From a checkpoint of a small mixture-of-experts model trained on Wikipedia: 8 layers.
Below are experts of layer 2 (counted from 0) of a mixture-of-experts language model. Rows are named router (the router's row for the expert), gate (a neuron's input weights, with its number), up (a neuron's input weights, with its number), down (a neuron's output weights, with its number) and show model dimensions 0-191. Each number is 500 + 25 x the weight over its row's rms, rounded and kept within 0 to 999. Numbers have three digits each.
After each expert's rows: a language model's description of what the expert responds to; "comes before" lists some tokens at least twice as common just after its tokens as in all text. This comes from a sample of Wikipedia text that the model never trained on. Tokens count by the router's weight.

# expert 25
router:521468520466516487511482512479539487503504539506472468489477501499479472526520483511486438509449478465510474504492498528475535477496487516507470505510487482531540482501499525522462541483513434494480489455527530480444528457494467519506479531493496493539504543520491524466531502508539532536524495497479502470534513541504557495537500487495545532530503491501472506488533532512444541516498495515468497509484538502479539525444503521509523528492486527496507520501461483510494506519456504464511472493486463504494492513509470512488489473482461500553519508547496471468482458478517517484
gate0:490486500512513496506507487527462524516498461503488513516484448495460517480519493519499491480531482449513515495538509498506523502541495472484508540470509469500556517491467462458505487495498489539497514466473491523465539477496507487494511527492478524546489502534492477494534447520478482475493483571496514517509484512448504508457458513518457476489527476512515504494474536524428516521522489502527509432473506507509519509516528535509517514497487519499513539464498455511527519496544479532475527518487471490496504467514501496480517548516463509559513561501550491489523505481507528506
up0:529519513503522498480517506467509519510508521512494507547507530473511529501496470475484537481435523515470467544508499507461482535515510514544492478504470535491473526497547479498470560490535502515459500495471530501476526520506464508500502504507498477505478520539530479482460502515529496503530519493511551493505489487488503496527511507509525516493479515498512486527457544502508478538498457476448477481491553516526503510458455453511473489471462535514464484518466524461481519487513537477554518507484489563494484498515512527495477506484565525494484482523519522513492508540472555503
down0:496468493474511515470556532504508496552490500523470521481507489481508470551506549502453528508494508554480521539460491469455460448504477489550474531539505547487505490541495512478489472470484508487486500538494481495513466488477505495479443441443544558514518476527483502523530496495543474493511533477508490493500533550479505495488474479530489472501495509537496476489499468510520468477522473500462484522507527527466482492493510516499482532448459457485510474469473514494497491491469470523500493509464495508520495481535475519484494479518472494470499525484525508480506513525520511499
gate1:527510495526520489490495529494458468503509537493507526534460512461493481534531498487471516543519518491504479508513522483480516515510515528496524500530456544526497474478493509511420493496523519487494529486507547533489453486537467546513477540490503501529508524509481486482519503519514493479493530530520504493460511506464467479469458483438548504470487505488491544516470481524543452486504474502477557466522525523492460503482481479518493503489516478526514499502483494496470542497547485516501471495488506511475456455510509491477487458545478499487557506530516502518543514455519472512
up1:462483523531489490506494490513504511531484479485497523489510521549475497526484528480514497495473486502488506523509514528528479531465510488510504504462493470440474532505504483509544534520462495531460479523474502506526521511474496420545536512475482476466489489483520517481530502494468518520513477453449494463483530458507530496499498488494479488488500552499487494469509536481498518500477491481518467499518495413553512479525512471520524528501501532507459508480522523494528481485509502480456532510495498516493513559460507502514538550497486482526444488517489501480458480538506547484
down1:476491531467570528510523458527429480504510535509518509497523491550519504489542564504511569515478578541478496508457484447483463501463522472506489466485503558481482514512515499507482493503475519479494505499504517504438493481534488525497499488486493500540500548515524523503508495498499516568509484500516476493497508498529512504517536475510477514537497514471574511497523465527515514489527507524482520505525472510510509493490480536510508486483537519465466495497496503508480501477475492532481455472508494507466508500531461518496471477503523528499500482523513485477464499512496481508
Short common nouns or verb stems, often completed by a following suffix or hyphen, as in stand-up, year-old, round, part of, ended.
comes before: ", ", ". ", ".", "-", "s", "ing "

# expert 14
router:496476514500520534521489498496571519515542509492493427476449524491477491532487512513503450487476507464531484509548495519504491490501514489547476523496479500537512493511486542532497517523502472487502493485515522473448496486496517515521503486484519492526498517529496519459511454481501492541524538450484487485521542532533531551506483495493512531539510486518487516489518510502477506461490518500478492497473514508441531498493500512551483446465500481465512511514477490515489515514466460438511484480502490494505519538506506508431506496465476483512512480573456490500459472473511491507
gate0:504470536503472508538508504478522486489540504502470525492472475497529481544494500533465473486539512532500489520530476495487529474533499518534448526491532486500464549535566500481513470510510476473478545483501500498505491481489526505448562490497515542495530467530531498519444502517491541526514502507508481475516465496509489536502486506493535449480487523497515529493502508477513522556484466517545494539491497519499479542524484512471515500504522492545470497545481492509487504509498492546463493494480501496438481508542494479469523494546490479519527507514483495522436485507509470465
up0:455516468509469500454516504520489508490482480494469523508468535511480562487535510498505485473511502485505458512498495471517489476474501494493546487506508551474495458565440545525480544517469474506472488502502523471514515482492477524500429517548508456501537501478530553494487509523475490518495483494513453531486482477498530517512511501523462490523518535478494515460525485523528491488487543539489524511503525486476537500490468507529495478506494492503514521471542494514517509527506513503557522515551541531507495511496479541518484514499502516440462488535485502467502511457490524506
down0:501477469534476515479482519517516505536490528501518477532541575528497498508512511513463493488508513506489515473547520466461576524464473506528501511515515515458475516535522486480489477493511512444503525488492457501504527474536494492474528471502522495490488515504517502504520504517504495498479504539492491488466491551470517501447540530463481505511510492536473464454510526544508486507511478458486495456524521501448524471529515511525477496485496505547500500515474518528526476452522506525464489488458508490524487559558472520498488482504524511520503493525526515536541529498469494483
gate1:512547505506481536490508478489487471494511463515497512483490505528546494483483467528496509521465460515505517485503539549478472519497462484505500456476514485486480492537483498542475545545483476513498518512521483501451508471548497487502488497471492530481520465446520514493509458555494452518496525507511505499510482473504496479521503506556469541504533442504548527482530489514500499482513492450533531491473567522464526497490487483507501494480507482494535450535490488493518576516502464463500510481548483507504494487503500483514534478454504545486510496482487467503499524521509481472
up1:515486494471458487496504484486490495505489505501543494552535493511491511554515504467515500518472522506531528539470480449491477507493513517498541469517476485407533475541466571481502479493483502510493473497490534483526523494489524520542517534489499468520524504459476524501530514461513537525503493504475533513458499479516470471474453472493534502482486496502470460541503477489465472487453517527492488447522503493484521492513517520433512517545482519495495475488533486500505474479507484491537498536460493477505509496542497519488480508500492487513450493484490536486507500471500530544
down1:508554461540502498487518464510541486500482505499505530496494500479525502484498505499472482539523492525510518479519506512518543518510531508478527527510536534517471533484533523481491488505496519516504518495494496483503452475499515511504495492492555474498471496523502503552521513522489493510456508494496567513459480491503538504483497508570513486539476459468514440497496500504525551502471497474541459483518498536554518451533508479567495465484509462511471491518548460487443496526505505503564519495493463502517495535494509519500488540513487494519490462460515493488493501529486517461
Words that open or link clauses, mainly that after said or argues, plus which, when, because, However, Although.
comes before: ", ", ". ", "the ", "he ", ".", "to "

# expert 32
router:507454525503511483502463476462529474501462524471512478501487470457484491480488530503449442512460517507516481513525522527508541483513530529533482502506507458535544500488486509512475513506518499529480483480519499491485479485487478518509495482506581485515507507526497517458527469483503513535529500488477540472481537526509525501505507501482498521571456494505489495482497506506508502476548469526478499440502515456472515530438507549527513493494443542476541518506487501502476498507491475497501457496528502525477470532489499512473501488438483529505530474526486496484488467485535522478
gate0:494542486482494503526496500507470441518482491471516482516498526539517517531508550463513493503499519492530479428515489551481517479464490524513514475526503555480542477519483499498473512500491514480465498483476543504534527533468491493482525472447447462487496476524496469486436467493500483512507448541514495492489499496486542486493484507494495532549552499518522477485462459487508486502510460516477500493476503518476493542479504522458512474446510500552513483511525497514469491508522469466456505491496517504510501512465458489499522506486488481495467488501530473466488482453493466471
up0:518517489516529494463505520482474525475543526543463493511508526499476495494517489500461532509495511527487521479466510449504477466569511510530510476443518492471487544511450538484503503550546495498566466523483475498477504499518490479467513489515484501540479512533517497488511532481480472492439531506481495473501501463520532520544526477505493493479472492513516511438566542498461508500492448468477466465497486484480479504497488511515536498529484480473502484517476532449495490490524500480492495483511477510464563458500491495496495515496491531485490480518473509499510529499496489530
down0:489524480465545524546539493512469519543516482496484515469488491536485484500471514495523529502462495522480538488519508480482495511511480505500523486476524516505509471507490561532453494531509479469526462513491439530519520523533508441514500476464500470530508475526511467490499499499518495523507511524465514526489529473518502524461459490534512499522479439481487534464539492497493499537498475493473536457501485492492514496495528540503507502487476475551507545484511526503497482481540544473510506468486530495504578516541531489465536532480471515522457493478516480472485530505511514522
gate1:485484502503557490564529479496461517440508497503521509491483492490490500500527486553534475493502481504431505509484518523524527526514483474511490508525469498474505499451515518517460497533477512448542499530515483470517542490496528529485501519486514526494515493488519441527533528490518464496500532491482510516488507494518508490516523481488507474527531538471495474495491546488532527479502493478513530506490509496492496541475499467512450471456496516443499511519494527516488501491516529513490537456487563494468475517521465535492500515539495506520514490529537470562463532514457470469
up1:503514461515509509531471515525497513500508526488502524518455518472489485474480518517530516532506492505456470482536565495494457504508460487525507562530559503547529497495458517501462547495479482494532510494494546513477465540474482533470502452503496499534500483519513455520482529537522520479499551498521497534537524530491495499527537507532504505506496473454513478508530462499508489503493473446487486493492491493529498544462472464503535531511523478529496499511466490460531502464516496488448532470494503527466490502521474486473483467505527515510496494507506458524493512526488449517
down1:532482467486521573475487498525546515482489475496504454500467492503490475498493498502539456522540454501458468509540526518469524478497486481504501476498521519471494494504532507489434504562506505523521481499484441478522492540490473489527467488522487530496500519501512491516485519474492471510531524540563513474491488474506492460519543501487495524535481452464502510484510495496501487510468469463479477534497473474489547522479489483472545526524510504463494487469462479507506486524521476501507477459549502525492472450540482477489513517521514533504469495515489481495484541509458493482
Small standalone numbers filling table cells: squad numbers, day-of-month in dates, scores and statistics like 0, 35, 15.
comes before: "| ", "|", "(", "August ", "/ ", "June "

# expert 17
router:507430508475521463532452515463511519513486517482475465515474506495459492485498525509474459496465482503491476512502515524473502488554508522512503543508505489503564496485459493497446511514521518521490490473529525474483482461498487522513493502504517484510486520524505538456562470499513519533508530480451522470504528519500503540532501516482491510526440497543487483465563479518493504500489505513530507471456485465466527506473515539523525458478466529445512509537491503532471511510472502474548497481499516518482513536530488505473505489473473529518518496511454503490467489478506522505
gate0:490505500445490498504441503498504495472462512501496521478522505500510546491480516495490524486528501497517532497552514494491532508485516523473530495465499526537471516465502477479477516523486556489474496488542501549500490466514500504508479455471473480485518560564517468543485502454459482522515536502546521493519507483495487495455532519519488525542509469532457487516504495478517500484505500499498478462511462455519495534475497524485495478444520485502504509511474509499497463524517499509466458528512470457516540489502491458483491554514506540479524463516484509513492467560508539487
up0:486497504506524510501513505496492455489533509505542522487553495526467535495468497507474491495459540517515488484509456460466531469488521518525526464514526490489474513515495505529461495486518497516530521467536468516552503515486474480520479550507499497473500490488572521526489511501549527532514468516496504511505512510541471491508505499513518489504519526512505570491516439519510451508424522546518509485475463511496482534546536498543505496486490499493449489514502465478481465521493512485470511456505472486495523485487534479487517488485449491519525457492527517512475502490489529548
down0:503479505552478503527497510581497532473447474561500464500486512503472499500490535524474469539506503536526501508502496488498526488478477511505511528486496513518482479457496484504531534502480518480524522513516483479500479517477509528477453455482467479533517488504477477470515521511504488513464542524495487528460450477485485479464489489528538477535486483485474449493497542522514492481556533487525469524499488466525500507490530507503483534553479528449498451512518517523497474469527479492474513506527537481502472485509501507466534511479502530534494521501498494534471502543511513565
gate1:482452484477476543521492499516496477482499527480488544492499536495484493491460504545483458504503499507506490501508528517479473551516479497492483524524483482519500527421490494482486519516540509525504457522470471487503498510520477513508501471545489472515504498537451511506510483525501490514538449536511469500506518475474536522570530521487512506541503542477510525501497511510508490556499463497515470482441495534487490496522491476473535502465447483511530522511500510528490501457514528498538469474486534451554489495519496507504507488533504510544490548522480495502501496503451559490
up1:518547503479510501525546461456506498460518481529503531515501483488515511510531497531532508519477503497495551483460525528528469475504516527512490491487565484494480461583499518496481503533462476502488560482497524511464513469530486477498468485506512514480501484518537496511487484458549482498472506494500513524491492506534469473509483490468478518465501462519485507506472467522502517457484496512497549502551503529510539490469493489534475522533511525499488501473496505486485500527489496518468536511576462535461504520494532519490528506508491488494477493460527456504545515451515503528
down1:472501507515569494465513503497519490527522539510504503432476510495496474540510503482508521517521493531493502505470524468508488468533482502491512483499511518485480510495542513498472452529483509444485516520523535445487456468526535511501502489482532470504476564474467496528507485534508510523546472467495497522545479548509546532476493479468472491510499526516454508505474487478515519525542495479491492491486536523486467520483474519502531525450469499472529513478490486522532450517504500506564495502428476470508506498518482478482475510488515529528503516471510505459514495505506524473
Single digits and digit chunks inside numbers, such as decimals before %, years like 190-3, and figures in table cells.
comes before: "% ", "–", ".", ") ", "; ", "°"

# expert 8
router:508482516499493477501475495504532490543478503469477445478481449491496448477492540507487455516505510481531502527507517479500512485522508532561472535518472487552574492501474530535489521497513497519484496457499518452481504493495531481508481455484545459516516500517467544504523494492492520513500513472488483485489509515519555527505462504483470523531465481516483493491531526463483521507507513499539518474471518483525519526481498501554535463441466513491517514522477488505470541517462511436504490499485514504504472506525484490464479506507500492505509488529495514484446468456510533466
gate0:523483503475497491479506466511507552503502521522486504464488486488517488505461544520475490492574515547491484457514502475491486499556504528480457543465534505494540537485506508501484485486509457524467533483503513499471500523492510486497500474491513501462529484477501475518462510506537467548492509483482482489473500478474512501529515467489522453458497528528446520529494509513492514513474511508496491498502528549496505493481472528498476529499477505496570507525548511506444451541532560477491533508533487487529540490455495469500485532488536499508490497475471527479516522454485490516
up0:538481479479505478470457486515549546528495526524517497505510500474486480533505542488509498518519505497486501453520483498502512486499486501490479488486501508522564516486527480529487498487455508525470476475462484472477471504472538499462474467528538501526495525482490471463470516522438519517470517459461497504524477520506477494489530439501504520506503461500457535481479499452505494497496511507555529530482486535483510521504450496502524488525506476529525444507530478509526486558502527488521512493552516501484498499462481490513453543484501475485464507484466475493541556478491508522
down0:520517481530495458491498496537498504445476511504463500522507507492472492500480440437485550467496506497520528523488537522471496544475472526490494453493491514457547521488517503483486550506476447524461516481510486519537472516505494473481524504500493498500476434475484501457517496486473499472487536486521497514511506533486508523481454491522499535485529459483505522461496504487517512501446496435496475520472527474498484516552519487472525490506530478456481462490491503504485487487453502485511533491463526487494482452499472450519516479487489504522498515480492469520553496527488514529
gate1:475493530528522518470497501530535458490453492480535513447486461544483457498522506529497488489498490480508496506474528464473505510514456529531560478494487447548521460500543477468521488514523516536485466516492529455466473510533493488511496517482477478518524507503485487519495489525467482522521513520522515484535523540507524457490489481463476535490482508500525511537490553469512472503478544495504502518519482514507493471467513492497436488486460455503509504519481493519479522498455531517478468503471483500534500481492481506547536536458509502501512474523538528456458480487501503494
up1:488493490489487470499520518504454505490482487509487499483492523517534455505553481556514512470562514529493469551516526500469539527509495495503524508480462508499503526518503492530503503507500497500495518454522495472492477464540497501528474513519473462502448495479501489467551458487465492487553449505484537500466515481480495537483468492490485507515483541515481518491516508502500481469458522439492535506483501546460490510510488466482527510491486452477497471503517456507490525511513484498466512547520483503496508489509581489485496481458473465464540480507471489503535551510511468494
down1:539532483494495447544482491505506538507519535526520458512465496484487524516471535469522524528466480508508501517519512489513473520482547466483510517512451526491507490553490458475452484475504488486523485514522518483495508505540522525513512499560494520485504469532470500531513527492510470494460479484483496518484471504529495541529470525512511510481545456521506535519464450459508490537519521493489473452513552513511499477483511553532511476513527440523449511493486499536467480475545497497472517462516503548480525489497492526462521480513518481519513514474480515486479505478497517497
Wiki heading equals signs (==, ===) opening or closing section titles after blank lines, plus opening quotation marks and table cell bars.
comes before: "\n", "\n\n", "See ", " ", "Early ", "\""

# expert 10
router:504471513496534495544494501486519486491481497508478481527484498501465495469471494545497487470468466514511456505476539512455504485544519518501456497515509499501517522528499506494480522492532527498482474480506488496476519491472485462511470518476512472547535541497465550458500466464508513522500523478442516490531512555493532476459522505485523514523486526507467512497549498497517491521557525517498528492500513495528516508488563524486515513496507513465526532577496498545488503517510491433538490471501491495452475515499487484482494463489467519497524481501493498430484481460536511512
gate0:490520504460503480523459529472519484479481518482455492513531530501533543486514506521493485448478448500489521501472504456469495450482505490518519490474472530536503512522509493523508550519501487510521473516504502472439505456475494466519520469491509472534500524488457485472475461530513514453496489468510477501505471502465510462482468503485468500504510509529497514495519479501484546523544533525462472481438443482515493454540487491473485514543488491542483508508472499521519523502463491519491456503503506508473448502518508495524490458539520519473474474504505489493472522492488529552
up0:507520516493477502511476420520466514485533464497520449544534507479511477507480477511533518553537544465553478512506506508529520536517522517514510495498480474525504462500535505534468443483467518465489469491508465519537522515529509513507471523507489472490495501532490527500502539523512484500523452524497477537517519497522489529534529529466524495506509471490486498498516511513511497492488503490508526484521554489447492493450480477521478516466490475488458514548543504523452475507539447483524470534494468496509496521505499504513520510487484487500546497492512490521530479544541481525
down0:482502490466468468490513522496516509486514513497505515495490547500508497511505517508471521566473476553489497511484536456513450507476519490512528559526507528499484487467473513542462503492466468496484543512469486503479515482478521485462529479510515511477532565490538546480526482503506499503487506484516492506520465514516523471505491528482472536472509491507537503525504513517498469539533503532478489515455512449510481477526499469480507490513487563442552505483469507516465537485472486521459473420484497531520502493466498511526511533495479502493530486555493520513518492527482495494
gate1:512474510467509487521526493500522494510532437531463514519483482489470494507468506484493505512480503530507464531474483485496507470496547536504465510523466502466489464506487456457493556524529471534486530509496495533516481483492516491497459512487485502510502495514534476525464468526523518472519534495483558489557485556533484470519511513508501500476542469523455479484522450490482489504496500511543485483529485496530509510481481505465527548490479499516502513496506524534520488486496428487525478462501536481573473528479505478511474485522447519520482506487525477500460469477484517517
up1:462469500500502486494513465524488499537472463536523522466475471546462484542518519508493466495568455539508530498437500498454469490510473452499469512515468524472484497460502513518505531493531513492537507530480494511491474514464529497497457472486544510485483477487508478526476507489517508502514491515484495471459509499505482502522482509443484479456517504519452503484501509472531513507518431518521474480515510501481473554482471488486537535479510456475512504454531513531523500505502513510485494505515534523487498504494528480503485523532515465509485524525546448499473525497511452475
down1:484518481525491469553493506485470557464488480482545513444510568552496473506550513516500508541515453480496492525463506509492464466464530494473477554524569483500484493481479547520516515510479510500520526501491472507521489516498490499492522492527493483511491482498496504507479481521481500465512481504506516502510515496497509533457537476550520565517503497503541483481510490494473503515468532486490478488457547515512529477530496531497499497497488519487521469490468484562505457499540497497484503511454544488535531498530476477495529468462475473506486504507500480475514486475451498485
Short syllables inside rare proper names and foreign or scientific words, such as Bant-am, Mes-si-er, Hypoch-aer-is, Font-ec-illa.
comes before: ", ", ". ", "'", "a", "\" ", "-"

# expert 19
router:493502527508520510514487461487516477490509520502490478534487523469496465511488488562467467481496471474519476505482535508536496491514507476536484524521505531529518446506474514474470507513531509524465482476529555512469501478492505471559501474501523483554543538526476535481506493522521547521523546465459470523516522535466483500471483470455483498495494485498496505503516488469504504521508521538506534495466492512484509505472481498506485472503494489498530529521479482563490532530514433449531483502499498518424437501484484502488489456482490502530515477498507476496469493502527522507
gate0:489517493504471487516497466536525467490503461493527457510501464477473498475451517521483479525504506508501539485503551515467528463512520483472524541513473535477517518508514484492526497453505513477482475515494493504485466523484543488503504553480519460478521532545475511533525507499493509553547516500463506509488439514479511510431514530502491478495495543543512532518490462501476441516525499542511527496476507520489539524473471478494466505493508519487524512514488473484498407521479467499504524494495501489455521502497520522499508480480472509473480496524480509488515488531491509561
up0:511462476548513505507497505507504533485486548517513503495497499464505466485511468432512526525462485493514475525495533481499514497497502508469517512570564501480490529483545511521502521488480468500533521519489533451500518458511473483464465494523466469505502485519526475495487506512495519482451521514541500436495501502505465537557502515480458488522458481511501536460500497508505508471506516509535528508495483529518510496529533514511512491492514472475465480467512523484539520470514474514511501503467517553509482459474549509531516492484481523508487466549535524482517513545516497452
down0:500498478491492503501485478524471502503458520475506486503512484465487517539489505545463548484532538467470500474525515511475490459507482544499479454506460496457515482508482472567522563522529547475462455482475498556484480481505500530531480513495491508521570500507523471501493517506497498536543490496461551517480531511487483513491506499498562492461524493515532544507515501500455531448502526507534520477527539479487492533471525519501493490515468509535466506464485466476497494480486470508523496517532515497473513485499498497490475499490557500483468511505505501486505473498498457511
gate1:479528460485512522495484518494480542507483538559477488497531470475470442547489511510484534493451480518487462516501521487504455517503493496509501473549460509498503487532501535474527503478571468473511462519508514491521482478509496476511546496468528479526493526520526447464492498479539465490529487511517440502481517514493469487532477467461527496485460522539508492487501481507514496481531480511478502527489495548471535480510538480504507514488488481514485501509440473535524498521488496490499541502512516475480470515492537541521502518528483519532515488507496479514467471503537494562
up1:509511508542494497517492512506482498507487513509491494490459467484486541508476510434479480507502495511543469468450509492539501531502504504487504493520484494493505478467518480501517514471501505501519480462499520498524509475453520540521507488472508454475482544561531511522509513519492487510518522538496489506504510456504537466541508455492498481474476496496510498511518514530479471558517516471480469526496405472544505485480513499542498549507511471529505530511507525480511451546454458527503550500458490496486467472524474485456477473488463512520501474515536475508508524507459512479
down1:457452520485482510465473531519553493529513493507487497557496488495485516551482522491503496492465459493491428529513543462491503520495518481549551509503527492476511510515517468477525528489475530529498487500506489479540500481485535539546531502509523532509492532475511500494532518527479481492438516478486481516501498504498538516511524534480491503487510462499464509539531475514493554436470479534536510517535517494517503512508487552478551506550479491521473519490506493492504504508475478466499463468522510537505538522497512512549460503515472512491527493509524504526491480527480494519
Middle or ending pieces inside foreign or uncommon proper names, such as Pom(er)anian, Pal(e)ontological, Belar(us), Z(ur)ich.
comes before: ", ", ". ", "'", ": ", "\" ", "-"

# expert 29
router:512475522499529469495498521510510526523465522504481438506445492501482511504456537505493488498477511492539471515524531519559544477509496517510471518499498490547573496488504522518469516516499488513514511492552521500499511470483495518526491464506543494523487495508478529458541463509507531500501505489485482493529513495508506506528477514482487525543447492521496478452509483456490529492479493508496510461507539468488523512490486548540571438461489504496504509551488506501476515506501490482537506452537528510499494488486484499475497475483480468479538485505484476483437495477534488449
gate0:504506558554522484487470501510498526521516485488472510496445487499475485456485540492482524490524465505527513544472511536505511512477484529512492466511554483483528470485485506458486495502473530521482450526543535513497506527485476477495511543487553520490513517508521477482499542506484454516476496499523459479467515498489492493505487501471575491522473476500484552487550490497498491464511517493505450497489477545555509510517525513484559507508498476488466527498473541501518500498501536540538508482494461501457474501479532489510497556522518509498499479537542519519509509512474506518
up0:501533458520515539496517512496477508491490493526520480509472499480483474501508498508528492481498490527506502486536478495520494492502529480540537500526453474544542492533531493503580503485496507494480513459482492485480477476528524503542475494502461516435517495504524516487501523482539560482536496509480517515518463465545488506495544530546495478505534465490535501482471497520531543518513501526519520477540484496479494513494525493475463472572490491507532514502511458464505511465450472469499476461494542493529487489496495481476480477527491470528495490492494513475448535477550529503
down0:475464537549506482523469469495476487501503503507547487499452489557487483493434479510486519495442478501473478528544483496523511491510495518506511471497531466497479555500459533493571513551487474540513511476481527495507490494518518511514481504542464505518493550509530502468501499501516502524536499568504535464504509515481507525517519492478495542484478492528531527490531528472493473507501518539478486447466491496504504524500505583446490485472517457486493517513474518479528483495508517513520510505513470508497489477501512463493510493525510465508449477493505517522522504508491520534
gate1:520512483460484464521510475537536485489541504512496478485500542495476511431544499480497494527477490473478498506508500468501532528496540500473497515509551464536500505461510527524502519499519537503498506483548531499505501503513479489505512496525486489514481477500501535494494474568494478486472481482462518489521478514526528522548535493479495489491494461509519508484499480507546525543537503507527505475513497439470537500557472481506516445502493489541453469512512497490496523511471500482537534479514508522498517562560489464488465510442522481498557493477476510526486505507462498504
up1:464497473511483528524517481528491541558521502522496456514472508487529531439474489498475481543455481471501524496467512529507553477479502515494498458501506494524474488460499526546515487524470491472497493500500504504522493537521478501528440471476483477522470499510522505509508452495487481484497486482474523432517497538508492471499520497464500512444451510504496484475463498488474516455528520522524513499503513463442520503519455476497488489518516496565466495487548467494500536514512493490501494488537484509508507519524506454488495538457511488482530546520507536517498540485504470481
down1:534497513472500515472459519501524508480494533481554512463497513520542492563490501459491474489509467473508484502538512482475454496473515506503459502506512517517485540505488488463492483484445496497512484521467459520501511523494487501476520456524507497484519467497457443503500516498496511497439503441518501510508501451488475462463462541548478523511527499485518483546522528481511487541503449523495477507489490507502493498487491490492474513514525548454485510477479513442544481507516478530481496549513528504476515501481542520512514500497529518528457534501469537444494514521484508505
Line breaks ending table rows or list and infobox entries, plus separators like semicolons, pipes and commas between listed items.
comes before: "- ", "| ", "|---|---|---|---|", "|---|---|---|---|---|---|", "|---|---|---|---|---|", "|---|---|---|"

# expert 28
router:483489512503523500504472489473564541487489498506501449480467460505493486513484527507474472511490495490512510531546516488511544448507521514535466503512470500478595502497474530514469550517519480499491489470494520469457520487479512479510481434489512498503526503519467511507492477508505515527518556470480481491531532491495534528502469513508484528520442488530473509428522493493473515505484475496510492489468507490525505499482509514570532499473504499490537517546453506524483507544481464471510487478521481504491508518484505459477475502479493476516494496520451492485488477501542536489
gate0:513492509476538517501469547527466532521465499528530478518527485501498499481529449515490492502572496529469492531486491487496537457486496500542520440533477474474546498504457516499482464543466511511468518527493505456483565508470524498544525456535504518479462469509510508536464512492497535486496506504497495515543529530462506522517495486521505483490525536510545472489484513476521489475454520463482500506499494485478501501481485528472485479439504500489486542505494442499492483492468519463508488508500484502496493497479491470502570513486489506452509509492488502535484522501485470525
up0:443507492503486516531475486490546516468570504488508495537459470515509502516505515536554491478457512461540537482503522436481486491559525466451509528530502464502520471526514523482493487502505475480497494509485520499517523471521467483530483511457491468527485515450472464496543517516487470487504500485468505466494539501520496542468463546469524475469503494504487526503499513518475496494485507507525488484511518488498496475525490510494503503523482511467508496515514554456460463523513473510443533528471516524525502434533531548529502511484512510488480496489514509501495503503494525478
down0:456509451477516486497511538474500477483519543485475531525505468508505515532530489476500494464464521497433486590517479512502504499481530494493521541500481506512513510501521500548516534504480516524516494511433471522463487520497435500521475511516533520497483511520458475566531532527509491465486504528488527480494532480477472481477494518494507503474504487528531513476502465501510489502503450539454522486533509503510486524481481534510481466512490500449501520504485493524474504512524501531520519537524475473463490453513523473530475502495486480527480495465506514452484507503512550511
gate1:484509455521474484535513540495514488465502513487496521498494489511512476494526496513509485471495507531504498458528515506517500470485507512506504496507530558476496499499461440492451517541476531479499504426447523450478517489475511511477480481516574511514531557472470517498508488488488505532498492469495483482440501521493516499483492506501483528515505499486497525518494488488509533487520543487500528496552497558519452490532519502503523494530528531517470517468444485468516511508499508482539481533469528470526470524506458510444519553461495491498500490505548469504512510491468486514
up1:495464517504491507491444457502488524529471491504500463519526495466528510465475532466471511487524514478524518533497494495501561492525512541513499481509450477513478478500545540499516495484538482520471455547560497513492505503530487534508536534481445438501486492529520470521521500516496506474470488531540521505523539488480503495508495503472466477488505531519474467503504516525502421491472487477477495491481534475464535479480493478504465495518484492474503486513505514530529496487499471525453493484522494510463481460530502498535509463502514539490479540525450512480516483513518502453
down1:490487512511449490471518490494514503501474495495466522503507483426496495537473521571451457497469501527447496449522503504506555510501514506505484487502499491459467500498499517511506484500526504502499486493508519492480486541496516468512475490504512462512506472504492555499487485452468493487517493542479554503489482493503484492488534472516470511481484514508433462541488478519531462474476467524485548479483509522488484521471532553556546527545463514491529460527521534497485495527512489524511494490494468466479496528493506545503546518523515527539504503492489488515512505489519512547
Closing pipe ending wiki table header or data rows before a line break, plus row separators and sentence-final closing parentheses.
comes before: "\n", "\n\n", "==", "*", "Goals ", "\n  "